Weights of a small mixture-of-experts language model, trained from scratch on English Wikipedia.
Experts: 80 experts in each of 8 layers, 64 GeGLU neurons an expert, 3 picks a token, a softmax router.
Below are experts of layer 8 (counted from 0) of a mixture-of-experts language model. Rows are named router (the router's row for the expert), gate (a neuron's input weights, with its number), up (a neuron's input weights, with its number) and show model dimensions 0-191. Each number is 500 + 50 x the weight over its row's rms, rounded and kept within 0 to 999. Numbers have three digits each.
After each expert's rows: "comes after" lists some tokens at least twice as common just before its tokens as in all text. This comes from a sample of Wikipedia text that the model never trained on. Tokens count by the router's weight.

# expert 52
router:541504467507475539515443517523433490613452515423597497447489490457566543462443498455469570397479583487572482434476443412527463496429528428472409532521507504502574508464552454493471616449479495506479536510508535441470607445498443457576486469483455544384525416549395506455604477458557482458460419354548470484387498478495517445500533529580579605540467471483496527528494479428462507503571509510485566504468511497456510481487454440495539541544549513511493445493464417585591549514510540497524525508553488488395484565524506596444409442484419396500454466468523499481447439500512469429
gate0:560460482440470538535545432473448446502415470515501482467555488598567473426554453478521499499504571502464546475507556515624576464445532567494590500508519549515593494512414478451486563481567529532562555453468434540510424499653524473499478509425424561507472556534527455480555501566495531482518484424490503488462455536484507487428509583535559571421546522471604454414450479473505514461507538412432458475541400519498555511589506455402438581535484481601583456405543554518523568638571479472479531402462446568515509527531489505483513540472535447547504543492492573439481442511553466426
up0:461489538487533456573475521575451533521571463430469493514413459490577518520502496462453493536511513436572445493496501533476490528547487565581426434427495492517474368508389547521463493512510314459491419492528566492500528470459503458557409564585447453471485461434441488409533516539469525574556523507460443507547564443582550475551438431545491529519440593489485508510496481512501482530491478636484459397456416574522533542448467528507527428542547473456490525513512419529508617557484546491499472452482459459516560502554534533481383470486530523534550514492563484570381552389445518427
gate1:446458523500498583518477471498511445472531405514407548540435492429381489496447566548580518472504541488545539569430439399551447549529553525476500497574525523484443364472479443498449504405520521495434558517598464445569515491362489485527540475503460464462585537442506546517488520506494380498401408428496459555436514447460466442501531499443492554524506485405502542503569510491438470531482548511461556442451528584504476603493525377600482507564534511516527567578552472528502464494514552467590572445488483488482636551535500495536435434567508430471464506455501428508515513551467526483
up1:453571516534505517512454542527480444488529411570419449571517468432454547447486462447498496416482533536519453424384456522509539455468473493523538567535568475557462478492529430441468485478552580502489438464572406541584379503500457489454453621574448512475508531476453555506456510488575584491441516485508463643497489500554447514551446448462499427417547369474555545507533424508508533489455400495483534471464525531559562535504551480475469529555556514578451478487562521546534454550598470482514492404434439516508474484552341427464408481546576456508417517504517493510498556550526520461
gate2:484531536603546505458524576510569486479486558498528437463499519536514528445550619529480486496583543404520460448448431533501510452530522465519448571521486454545558468545496465511458443597449463523468514506458532525534516452398502465477471476456473492524559496432526417462589448561431440558480477486477494505593501533456579414537530478477541562596463549515507495524520490543452664599479531581517450428482532493518443461520548540601434476475451488474547547452453546475525539498477506629432534549505448457497398519496496442426592517523606553575456399591561532426551572569492522514
up2:557468476481433380438545519504460519506528492555474514498438502548469563487492457437434476522513515541515470578520529492491633494419577516542476453472473491476413527553492504488505456479476435539596561481471465444530490544579510428388521463422482494487464498524480470466452640489503453534432453480563490484418434433443516522569450505482548469476451541470475460425449474565481483477540433361537474519632516534511544487420463420520467612580566554552550515549488513518517407427478387450522489498522484467496552492480579489558550436476381493571564514472450465478511500451537357507
gate3:478581496353473398560548425496456583601433401478544428487450490450510577563593437466396471496480475591501458500496464536516451552420520528399464477571545561519481527455466581450555464540535432484526504457459420505615501570466439504471433470479476591497428494463415479453449501483580460443438474484564452431443553594492462395445500443491498485483481492501502502467483523510618454564477544418517491440574539511445517432509447473533492501540530386494485491510487553568517495510503492474533442500492582459516495458503496482564409493507481501457526494585469404527531549473567446539
up3:425525478537525410493539513510517487422434475470474538565535558423506489453468456470515501468467469474473546507526512573572557519430532490517511536448499523550467340509534594491464499484531522517617538591472596415514506542499491440515555577492552514438503492522468429449524481525529579558485472379553483553482541411423482564517501499465520415510496532492574519551583639423578533501447449440582487506451451489650502472532555468428581515476482466547475533460372492517440577455440576516510455541526520503562457481474461532476519458550509407519554395483469432481451460510491442433
gate4:479513507523481507472588476510499469489514525669479500546427519468454523497536501557500463501542485444486460479589514492436447504501528449478549463503556514524457450521549552532519461494408481512628562498426451577624491473508521510456470523496518493547555441479487500467475479514545478514414485539437507496497505398332494505530445556486511481350550589456494502538510450498386535504484514426502539473507472468544471537574473571432499520560624415560487554478416472485411517494487540480514491526591620521502433462376438497556529486514496516469480511444446489523610562486389481599
up4:512547529474491488497401512523488553523514474464555565431509543586508467453548473509560450509558511640452520417395503463471549477507458549490521490446472400513505519532439456476530577566521489468530525559490526514537476438531580594513482505435392529553416559563516513562531536480395512478521489481515612358532487573618498508499512568502521602519470507554488455430454590561526413510529589575530516549513505499461495514480455453553535499472478553505492534418533559527545460538506469451415561436398391497499517561603563460482430554542514450586431466449495553475503462548519486432
comes after: ".", " =", "===", ")", "==", " |"

# expert 73
router:463452518445516512459499540454495435575539461455537422436486587544493512546482502474459506446427490436524475562450453417438575550580527554494445506551454631565488530548530476486427419542517470445462537398474470420468513534532520463569572420495511419555425382574498505389493512466506543507568470508597510433432486561563472469525517500520522544489534559505497497469442404557487502497472521514524572469505556485553573450395459501505451561500556469430555444540402468539511535446510470515607515481485513531445415535563564558448448549405541393510554522458572537426414458460534498501
gate0:503564595467496593517539452585547514478454495471472507479612557491486453465518468625512519573487566503503435497433476474497526428446445431528440506472452490611489436451447491466505561471563509487503521544466487494526500458512583488514463548536585481566537490405500510483539551532449496544408450489520473540551557453497526529427557455556484485501616380475542490609542479461527488489570499491512448448432499541520493597404392608469470553453479460445546533576482538536423456637584576518547376488488560511461477506456512475522502443485569440490483521520462455467536621437527497546
up0:526506494523453549552518551517480535541468539537575521532402496522522524591462473374471451519511463470625479499577581510551499501571504519464476545537488559469524529584579475439561494503450482488493518473506533501564563584446455510440548548548431465492482545511535455551479418518504556480449528505468526551508514600460520595481513546517452428423367638524456527447500495454519484510412531512409531518524558426503513460535541498648515465566478581501450401458505555418635539522466491593463515523572438516526485480581473497530511570528491423541496421443543536495477409576455536448
gate1:529462475428539441482486485530493428418418460550516499543525460512580500480452599363384459633481496502471499493471463537439521523513446551540521467535517493502510471509464488512485562498492503498534532496542571508522579442553435542545501425557562520422580499549437432518598534525546571479483591552513567479562555569479591529480517497531562387462460464442434499489600557484559579528541564506569471562492450440581530434545612397460464430479351531416524517521517481532541549408477557477506538517504455527477508481554513457508470421544518500479483462564496436481468506566536578545
up1:485633456484431555505493486534545484576493496485481473436500554585472436559549410613597506448482503563504520561442509467516411543507427513487533510569558418491482421506561550499526479531473520525488474603524530504484421460654596554490422544346539472495521478528479473510566504562445483517440495497508502622522476465476392504509486499475575496579439531446618540500533543516459445455498486475508523454478414513415531521462463500539562518486484450525423527539464510506458520478480492457483520497474447553545562591516563503470442565490434494434503509555502452652516394529458431519
gate2:509422538567576679519499500556552457473461492477514541557528543488544496485487509491458524561418528517557519413463449563511525444542519486525484476503437533402489594528512423556544503486399535502486523541586465524540491464548474536551397463519538510565474496509509515482522386497472537484490461636482525500529500447540532519406517491523495465424511538510533467598550512419571495500487362496455564471567458391510452508531482393460512488481419457626508503413547473536578550434495449564523511494486481620575600504458420430495563479478554427492475485587452467518465525461501469475
up2:540344574573524519439366506496472484565503527520565585525484495544474526524457459537582396584416598527550503430492472499461535511584497551466543494557465562386493504491519508512497457495413432520539509556532496520470513522557419520482473500534538470514481570559504494444538481542504462444555548547602525525462457474501493502511527505457467537500559505516569523505594386538453467503447496511499478574528531461502407503465456496537510449503542471566474425374515388549576500477471422543498556412481470552427524520429402410480478450420584552489518462512524526409489544434577534410
gate3:565527552494496442542527544495501558601578511534460446495539493433480539447514485520450478500431476539568490499492492524520426444352432488444495438412487469549520558520508473477537506456533543443474564469466483503443466551458491442564474435580495524516476485535546493525581523473513530442380467457488509461502585437582507535480582550486491498418458522411546504515532463535517497577498435501486544439513481560456541532438476447398543444531584513342448585575479515550538448400514631608524406457482473507508507505434485477519429487459389502472403461483427493555476515464529422600
up3:583457480462363517492508469529470437540517528537520489470448538540457430476481537403500477443521486552472482366344527532488494513456497532513482493490518430447420468378469505431523489502582556432457507498554513582485466559527420503572461534483422386453527610600546459458462552389541426444424536466546533525475539462520474483488509527448587591550479470398502545463475490527504465453517415456534491455441465549478525609547527516502445487568564558486502541552501491482474467559570525542438482451521462435548478520563521503516517547589401559516421580506527465483408512543526494496
gate4:466536464363626516510492576493483545535501564527463515532626435493457508464512477517563542542481592453484478386612518550525478584568515512563473542440502454585457502536413491475528549453429532538446470477456519457565520528513561553541510469503579416463505459417587470492547519528566495569502516514484384444493494495458433506470538494542439527536506497517416477607382529445462442572492538577454391560430490461523546472487623455491543456490503470519536581449513479476541468497564477431543476602503581577518475513451536516551599470483483539473500432491527434461462499502447556530
up4:400410420508505432611499445528453516544500492546535485531439522481556458492475586547564519533484510486491524491499567579506477432439535519503450472473553569460552463505448499436474447571472500432388537461478460509547452417396445497471490429508459527513441421541491500550587470476585569450589465508508476499485450384470495446462555506450335519554489546550596459499518454417565506522496447385485566404473422550583485477599540471503491456466515497458546521541493521555592529591527529510497468417455453508530560531496518441452462423512536540398470485573448467514537497529466486433
comes after: "\n", " | ", "–", ".", " |", "3"

# expert 9
router:572577525505557523463484511510418513510545386604492527585553470572584457438541512530523635462508475518538446483541477604408551484490486524560453472485521476470462473454454464477510553439520419426513465555445478472557536464430488542425473505456503507509462563619602534556459524544539526580398537553578484535565404467509516553399437483519543489583471483569457544460530581556481506433548469471537477476454488524539530443458495480480496434574478544523476488550533533537507520462420428593557535538527585414468586557480442530537499476583515468490520535511462496550563602453580482584
gate0:449516497477607620498542507433502460451521452452497456539472515489466462518501490541425474521456460487409557566541534372450431510527464505378494539547401528444531413508468533522532560571515574519440465583549506499443501477466549545528439475452539575504499469454519517482438522534453505467563444449469463451443505533417455569499517465609557534385285543472544508491449503500441431464449539475476542441459462491506550528490486540507470449627587563545528437410525575491418502447539442444529468466524517490491452390564461511516468500508527478424522511491476448468532546456549492516
up0:499499469570590519552436453530472458471532442509517417516573467539559459552470492497464582518495528384528516512509318461438545469572590581462500579569504527443504496485471510490516474518555519509463453564390462557539529409531516518553414473450521546503483426410534459449457497537540498554556456490497453444477490631535564541536517471494542503423450505582396512596509524577514450562464540433533460389451437412490447529478508492598519479480560448571546483416496576539430519495522378527508509525536526486540449418548524481507488433546551503510517513453597509528505532547527460543
gate1:563450556445516524424617462464542425563554490431476467553559564615516508443525479465506535507421515550494509509507499553571539507494449504512432485566461456566565566496542541549699548481483581492593468378549478508474571526530586511465491393589469465514492578517573531511476554509460498553488418505533467541520524499512554459500453418559534491447525513528470506554474544490408474487583543503502538495620475434554425430473467513519361533475483523438594491513516550509469507501495491512533483553474492480459514490572410437506446553486453456493557605519474571489481482573521430560
up1:408550495516568461443448583427439504471466542583519523463449505598456488541424491521521521428486445482450532398480544530521440586545449500470502541466620399483457449501482467496570469464424441435483473618459473569488493561484440543522532460473465526427479551528509480495498544528501516503530513520526506494511485571542411435477487547430406494474497483535532476479553601548373552439448473492504387457526528486423366487562534468578626462506559537533500524498405524601514549567471487534446547499501461488467485507470449554435443556537477529478487501622471499471458434476531376486
gate2:595536497498459511460591587500514521492557470433476478487450619508567540490509563575473583522560437429493431450486502488461453500480517442503531527511547515535497510433484446553475555550540513408566500563540629397431594574447507401502473544437575520533514458521481419507490634487429506481485531548507532483551433452429577387516492477552522505431452497506539591505475520512472509506540498436514460512460501441542571561513504544492604493467456516445399476526493494516608503461479562486584372458518505494590412429496601472517559447475526516546484534549435567451558479453468518515
up2:533406457566499501509552442489502451513436487574506503490531438491487498512542418493473396537474613478488536480488422438488490509504572535378390478404562563507527484442536483464504480456412513468395492531448484593539456506541553514570540509459477465504558458414543488506503447519542582509566523482392482525447550505483566546481504535539471481415463549446486433540523547531523534535502514528458491468479429540510429462423432526506408521587531463544519554480425503554502576543490410481526516556559421479555528481409481474544456483449542424454501357368568425502442526573515479385
gate3:468474481518582505534505537415487505593523448490475520463460385480453433523512490583551448417506350551498465557485569568418525485495505452524474523508507550588485484454440390533483503336482509525564468474522515575527521504580506517488454492503575500504550470513558499533520603456619518484521468569524477566508489601512520480534493492494471534418549533438400572516441513457546499528438496445629476444507477408494535483513531495552444499490499573439486432531418489480545605501474477493492480529494543520506537541434450535536577524478464511468429638419512541513544535637476425491
up3:549517589461487532578522521459482526549487562425499501491524468547475445442463521472506559590556512551432535465527567577520451524474493469510438452535475458554473465531448519500466438498453456489455607461528480444498476527494533571484445404531416429431549528487559496529476490453485494496401443595582553426458514544519617490452433536459409413550526485594401467429504550488629452440510556527525472491472432462508413504358518475510488540425526507381509468429430490500547592508539482534534562469384491493474485440559528484607540515432464480446565525547542485437545543543478476472
gate4:475479430450492449457506531467553591454414459598631529486399468519493454385455509610506567527453502529539431579673551561448517481496554576542487511523532436558582513496480508463532504458456476532477456471505502510596490400506437452509494486565502518552485539458466464545507477533427523484463552519503449479503447426481484456496483546382416462541548452516522530481582510458522517549551476494497386499460501565545494565436507568522512438505566501464493556554499532474474439552511570550591574443565560528571567479425512461465529524488458539557497372502569401467526458538480561523
up4:554460517403483514456588556563558514541427497522543529485472455498523575523499514523544472442568520553473512520469498556484517510528442551497432497544506490512466453482528538490486522527489521418425601456533462528519514562475485535454674483550448525300425412466427521463502521491460495498591472567451457443431511465536483411450531474516497472511474547544502470466502516534544467509509483442431466454483576506548404425429447594552497505463476545384390532496432542498512569481485534522529576550518465533429450472495507556593558527593557564460464574592463561434459523579480587503
comes after: " |", " |  |", "\n", " |  |  |", "L |", "\" |"

# expert 59
router:504450544516514471468581469533432530442504427463428417487515551469405510546478584528530552437451608467451571474429550527423486497483512461398593476446458458444587590528475552473514468501519538461443496495395483491525424519466528458497459466556506511431484475434453464537464494414457502437518384432427425497438479572510546485441467538490473525611593516480470483560402577590424544554548559530421491514523581522466500436467442500539539477479480459551432497565528538510476444528522560519488525486513410508457444586526481496497548459465503473485500558465562550430615436557485458380
gate0:460497409435446570499431571485477478523546496531504434378575505480454591543514536496430484511520470365514436565508490445529501544463530505640446459558458503446592507578489504521456418543509454474444526504574501392458558464461470488524478522496574514404468480501473559524494557437508512479527568535483509507577498416408434561543512428469484484616484473557473539509450505571458497505516487546571464519398511454562636533544519525537593453533403559413429512460501619472394560456452467500466592459510476494509524487475470526480514505443470552530454550485436475516569485476435511489
up0:568476535539506556498517415552547507620534571437478485542512532577574514525499445546538519545581466564483545409453513567486438514489454497460500395486550459561508502512591477493564482448533443499616484482564519555510535463501514515441526489574456468592555553472541457505481470563464555475433465495530473675492468552524515486581446549546559511470484532471610426498593493481488486529551434535546522538493508540451577473426449435453439486549504528433574467485343482449465523502637471592551539507504589487481460463417585501615463515491551513520521475498543541461470491555507484532
gate1:488454493496538528479508467503485498449510492559508469539571533465422500502540542484451553522499521501459585502545453445436480565511570494593528516421504438543471513473525532478406578511484581551484520500477459456506506511545492524526444522456555475593555519438421589498465519444491503543444540559523484580462606486475503411452444460488442454524454469499455453410588509486498430543522432508434453498574557417540429487520515484571558594454379571546555563506467509536535527291471399506501540522488455480501545471438462516354575539532488455557457533564561380498536500405509528529
up1:470409412508528496529455466431472429539492542466488495524575510421461457504530550464614548415406450451564506499553484484501522568458626449452589498563505516436400500471530493567441589486519462490528533489542469565474502515461499480493617535435474535604548591444545587503480505451519516498534524543587534559505480548440521492515532569512600553518466497477575523503565511387458519477491511492474439512528504493547510531474510488519488530546452520647586521505500469434505614476472401446500487442523454558408578481478513516563584568539596441581445520498542502526559450519577433455
gate2:439513483461540558501444501493449603497500475508528496457486532595485515486470406506528525479492477546451599466522517546611568480462452462476456514515479460523573416520569518473437525424435558532408405426531449499317520516590492479562535514448542482450448398533497542612595494560508502540590519465407462486439610489473532488505575515522477521503564511498498465449480486515557497537553530451441434509566431533479486420498532457453543607500471544489414513474468433467549507524377551489459414478477514575504479493521422579507442500572450483572485470456469475618448528465531505477
up2:488441518407412472468500434522514436517488517360465555533579494503587527509516500461512524450499523354480514535459471496417473478469460529508542538463474584471554483472520602591377520522556529479443529496559515586508555475408426426518520477401528543588464518420555536522448468547564511467485407553559571530480457518555440464435474467578455556518467479506570485466570558435476570453385571505482549374485445451550527484558423496459563519484449499583593535539538550480487455502545513540454568566540461429491530562509501535458501482545536426508572483566500472586524471496495505488
gate3:475503451504551552428494559493554501549489494507491483512435577540493524492448484515457569427479595452482499473390589431528406494451538528528418526463428519488424529495457514460430416569457585493497408464515524429465498624540570567466597447413488476549513396549532439426517491424508435553372461450539465483432530521524534434415421592496505457433556546565559512519561525494419482430474459461509483501537467508502496385448593425561576529474489506502554465543542560546477563495541465472509530482539538536558423554517486518536499460473528375462521584484467535509440467473454500483
up3:566535474502487460499463570460507551515517471517444417502570593552548464421547528533464380459510528521392525402511597511511431431435501566536470531592487441522449460454491431537482469463493452455508540576524513469595518509652543516506414581505535500483570464527485470547499482488505538450339575354531491572479513508502518507539450475531590540532533579507530566448508485444504519518533411479552453525487531536485520506501610480477531520477554596530461526490505624486486513519555553500470546456475466483572417509589511453484513511460478611461408522537458496499550467390497513535
gate4:439495439492484495488473548478583465487501509441477472360568414480492535502527462411551485552441549664441466510492545509516482427542543563457473464586573463512476414441527462509506573470498539501502423494436540515511525501463497518499613484498525524550578515577467507521529410533484477501482529431485478474576416505470564466433473483437568530485516547503510495557468528510529535547494549485401499479516541401538508422454562337549580543459522453548471524404455490483487571554470580488452541485405518545491485495477468561486493482510553527347456527532537490566435506501481327527
up4:490567582569434417468412546468494541453572527508532496492435528486529431441444482553504519570469482540531526488489565576524552471429523531467630493408434417536564617506395528526400507514477428514590553437498531463522394412573451494480429614535496520516432476490548541534486522396558499515415445467442462517495551528546512508485495502500589492482490454438467519493502475505541506474485511496462631532565516446494639496526492474532494449605524469533447512589505420429524525505538442385505519472500473490554527505564513518450451537606488481447536477518487457486507441418580484541
comes after: "1", "2", ",", "–", "; ", "."

# expert 63
router:521376516480485548414551487497434528476516538584524486376621504412511505494494541569428525481471486448566515459495481493417496486555605476480555588443547499496517481518583422524483485578480482418454569429461519504492502485492556562533547431530492426408417521451479532509419490465464527599576523555495450448488535451550552447524397521445490457588570559520558473524464508515480596424553551488510458596469534500492448459488464457542590493470496404499508521486493411437467510402489521479517529458574550509465407519407498495467521467467488443534548565461500399414540454546517585442
gate0:415563470433459541569479462492443532425533409478382460511652491546564518507490517551513540488446450557518440432425450521500510499548549503529451482468586519469474489456513484401526462466564521511596551439432517390570516562416526507498507530539502543417490509499461449521463532551469494531498581422467479509464447519507624478507463403490594500491545504535416471522431487568523551501538557587502559537534548558437507474483458512465420480491388562573480412476550547489506448470534526475433509592522509478552501482550600401399517502448503580410504529521487475491473428512515603548
up0:533475554509529455476489554481497477458412539467498438495445556541509578578507568538414522514548524444482585511534515429531506473447472474534467496533496510584523510548578510508517552559458487527447553522555504523433551426565515402485447521532643383493487567545441544502544466454502507506478429493467466552530462449491434494430449625488522466530404473472477357490543437433480454631487463468419453572453514509500431506431690502568511472481533462458598550509546553444509535451413512563586500537548450531446472516486464528464495417449494411529436513502491553466528532530507516525
gate1:489467515385484478448535501552403586464455543449508434572487539510511538543592499507515486444581485484582549523443658495470509461498587486531457424460580418574514614508504521475435467567501490444432580440526539543444477494453532470503473509505455582570471469503404519511424473496543504542529424527527537534460502544557407479477507498444576517521415506566461519428441473481450496598518470455528425485591381543492379445500456449481518526479542500495525483563468504552541521497466483443531417445504487469520532541482523384409446458500489519533482560409532522479532564417543544395
up1:528501454587527522517412483472567476547520442533519576415464530478465386479487406461523607522500519577415465462526384507510430574523473562530531543505484439441474435550516428542524529462483519519560429531590489460525510495504522516534550435481544453417529546448530556507492547551489504424491560552455462442518510520490563520532526456600363507538632507504487490575550516491553542518537473550480530515464586507482443506506508548580491492497467529524474368489538474472462416498640573578482498448559640487540475451495543572569566530506541456445571525560451465508540459577525449560
gate2:494540596490477490554467469441484527494552418550411536531431492545490451543459442457552490492420586588459496460500523506530494518421499462506450521460440521498564397460578437512578452435538501532544559559469494456537469522548394531536454603487449553453541604402435426429471520522407486450507488556486483517494549475530528553394518544548583468464565528428455480514452521541499418556489493433602499417453532527411510548543450468453464445480573559542492405506423581545443497575514469569552476531539458498495447501498478535556552539445609517460530552609438452455580529484535520518
up2:537431530493561430459412489477493450453533544515462451433475489511540487588484521522456469499578481452491573478474454588583530439446537553491505408428555482495442498503490513459509600511485506485541532454541558531548538419442536515457526402524569464554485518441526489557529410513525435482482438517508479496535401475500411457545548569540478499530421435566617593506512476543425549456521560515370537472535480412512498483500415561486568577457500467411441554555585528470518532500471546435439538498559490497458507509497522440490497545639545484506322456539610543524495454474447456528
gate3:606589461429408488473520512416438497634454459467480548542431569512454525461565466533489598531514463493535467576495533513460520484561414595431556549570562519587539568403509547507481554523518498542525448544496520539463486536507594551529408485514601514595498540535541501442498521461533390508480452451574559526471458497482452556548510543525608580513557403511561467507503503591566472582479484573500610483464420566439531530482528499493454455417521504569493494496549509537469439464449519488564479424532455491518503511514587509489517563409482487500485476473429543490473493412481396555
up3:498570583463448384508560377426580511530468434457499504534515465496498492455509479571509511411496521541537414404507541527540446513461515488492483520555596453506566477415473509486510477462559509506505476476551574507571538498534522490489548504499457464490476497513550558441551450474526508482431418482543610530489430410491377513545522511512637539507491430473548603634532479602493463525521524472585543423428573569467625545447471537425546489450467475469501587495442487542501504527407501444488428565476465522537570487500505488587521512508459485586541467497489587486448517532455381517
gate4:524470498577548438526406470428442431579526477559480512439569440567593557487575581483490499491403474482517477487440428494472520540501453539473508525474522544402469519507491489422468517591560512521447538520457418556498534461537470499515550477463508421531443589415416523535502527464387545489598478589529556440481444487429473553545579416477512499502553527514469525541454452550483536524507464482475452493496546493523514570641541517529398491558516469532407487597533477456520458477503504530447537515646525508397433568563484504540497597533596475436467567533483473512560459546416547449
up4:464486395475441552489530530543442581517504519497557490517405663534464501501498427555542540573496487422503559622451503474455505518577458527581544462504487485466563468501523505495473552550433544484588417477453514496435477540534519508512533542539509538479506486598558518458474404520501468545478511436527472548461511607518453492475374398523462522438432504376556493469549513468516556446476525503519572459480467559450590488487418535491562497538544517475497395468505390489417420511586516524501485550522465493523430480494456611478469426419484420536529509384498445515478499488393536436
comes after: " | ", "| ", "–", ".", "2", ") | "

# expert 47
router:450556538456502580515462415488452561497529448416456548457462523501426411435510572510520413520518587477581533536425597448545607475423587537404491485500499438433523488541493419487472496526511529593513493507543462448491479512548491520484465528517506540515466495474480461493615513443408449484505550475505401470459469426537525534533568548526534499534553468534520504492479510471488434411553508540492454531501570442523570560491385502583521643473482496526522485523546407409473412479429527498460543404465377521505593584498545512495472595486588416458504488532588494495505476574542546515
gate0:518514482611549470468491486521489504574473473478449513492551520587509501454546426633562487460446448402502402585506553588495529521556478518485570532480524524483555459487447516546490574494484473476504537433464446498477452541480468447547577429480442472551510553519548589458408413479439507533534504558417518502499576552452529555540511552456610500494486496489467472518471436550449479560459469480561540512451470407478486490511602373538511464509459486548589583521420459448416486505588579434593426497523486585535513404467487404509610512431526570416494562523460457470453480531453561513
up0:504487512549487465448532584466504457453492564538574428590489482519513487476622520464451517490510489522545611440486389426550458529487484427509481555515515510526497507491408520468509514537450498411480536464542419530435530453514502521519497548555485525409536430527546516599489535557562497485478434432575445496508465473551526398488534506506499645445415572576509444578491512482535525489546592460493489533483471485530476553514514488541460425505470440401453513502393554500557565441619483526482531531484450471478550519582432519505483485541397616499339580458521502490517477543499628543
gate1:485528476509453500598557515432575506493521563420489545449588432592567412409472391558441498494547511478538569614498499508537521492395555457580440540530602485578533533403481496589546485523471512431438577548543420574508475513509561508574514480454493476476482497484461508519432485483544478466468581566418477508479579525487508513475526574551479502505443488433497430479513489446594506476520411462559588450585512511561516472484512462484554544465554470515516484434562372494618399508481500475543489438447440508518572459518476572485548522419458453489457487552489423604480451479491517451
up1:463639499437504519454474567438512493596483391515455477382562558520482515520439510557456489483572544515568489437537488477443539525590498546488579513485421488482426468543424367476524414432508535533520458531548532533529519484553608483504448503522428564474487493538517535484424468492504438493610510366463503508580487522511407493405449518445540485525628457513503492489565400486485520503551606433526506530398555532513520545526520527447426544492561488486409508529525545497459544491578503451437482530501547501504449557514520470447433490469629506520547459547498551469592444519510462445
gate2:492498415416595555497499625474404525539502542411557460488551505479505454504527549468575480536492533485562514527519447477535501553497561433480536451481484502483504445506479497560520544490536461529507499449551457548547477426464395571483475542475539516537529525386509565482545463440570491600517481512533549464560315455433447462501558363501488516443475475509534387603385511539494530503603548534441422525547435562480525618505542507516579467542485528595464527540585570498441519488511521455429418522550469527489550520545600464501503467567486457494542495469515511522467549546580536490
up2:503523564531432485379532387545546538467470539556532465534483423608538483472458520476546536559448514543470491435485446519443463537519446482493525447468471449546479559459534570369490474494455562498436527472431650538385482480531602392530570501448476577510434478572502455461487514496406454479605504489588553551450495528467534529551431466484484480402443552436479483443588582543506500483511451576580575549476472512479497520541429570486447500502462485408508473546549515452513461536499445527434473537513586467434535477561532446397489516487496469471449424514576544515442470438466458516
gate3:526541476445482514502490478480417480536439507492484510503538554472611511427540563486494423532518520551466495571591453503579524427534479532492488490524483477562505435488400548527550526487544531464476468471546469576464445538520584492468454504501547542460525413504508538536424449504448561447402498514452423476458578506527466504512528370440458473550413388507460437466497410520475482579556515444455659476429469502567599623510493505489478462540465532540505538521607499505504455621526472525572486510488560590508566492494485505469500437505520488612476538586388583497469448443459564411
up3:490490528399484548488487506428504501537503532436444509600472575451515525453536449480497472457396531501420517528531571554601472450462584533338471419644471441562430540553466499494554502487501534491557541452586499541607501513567547609480487459429555573533486529566500488559542498511510448443491477549557503465446526503474494545542562496487458446437450463391465507476518461511432452465477537523575478423470424494428609449461412519493505576483618500436541478563520410489549565594468468502468477497509519511517483569583557511538522531517551498450563545500490523498497476439466443406
gate4:559457548536465477555446513518510431551481482496499492443598495457544454461507481471515500351482491539509421526520409463528493498522530634584502533441538580466476376442514528551492501533457419437475472387520471527474459452584492560458524570568508448512405359517541507456534431496510559505489535487553518465523507484492508448490444619460519565439523494479461499459556547564425580408482470498437524538509446510610481498505472543539432528522413486539518449518421514464505426452567547512471513453501563508523487442487474466572381494427508576452519493505550391463498482480529648527
up4:433483516497500411576470541670501456529447609454449530436503554514536513461530461564480449554450499481502463535576479493527572558522555513524470540475609583488455487516525467453593436545517430461449546580489463457499478535534494491498507392464486453536543435441501502513449446521580504568570529526606560497493459486536573458472494580496398533606501531628547568467461496525529438539428533466455454491477470459549472541520440422496508442512553537432576523577538469532486500570563565491554516461521538537516443424552506417465467430540551543546413491438494396525455484465411497428
comes after: "\n\n", "\n", "=", "2", "}", " (born "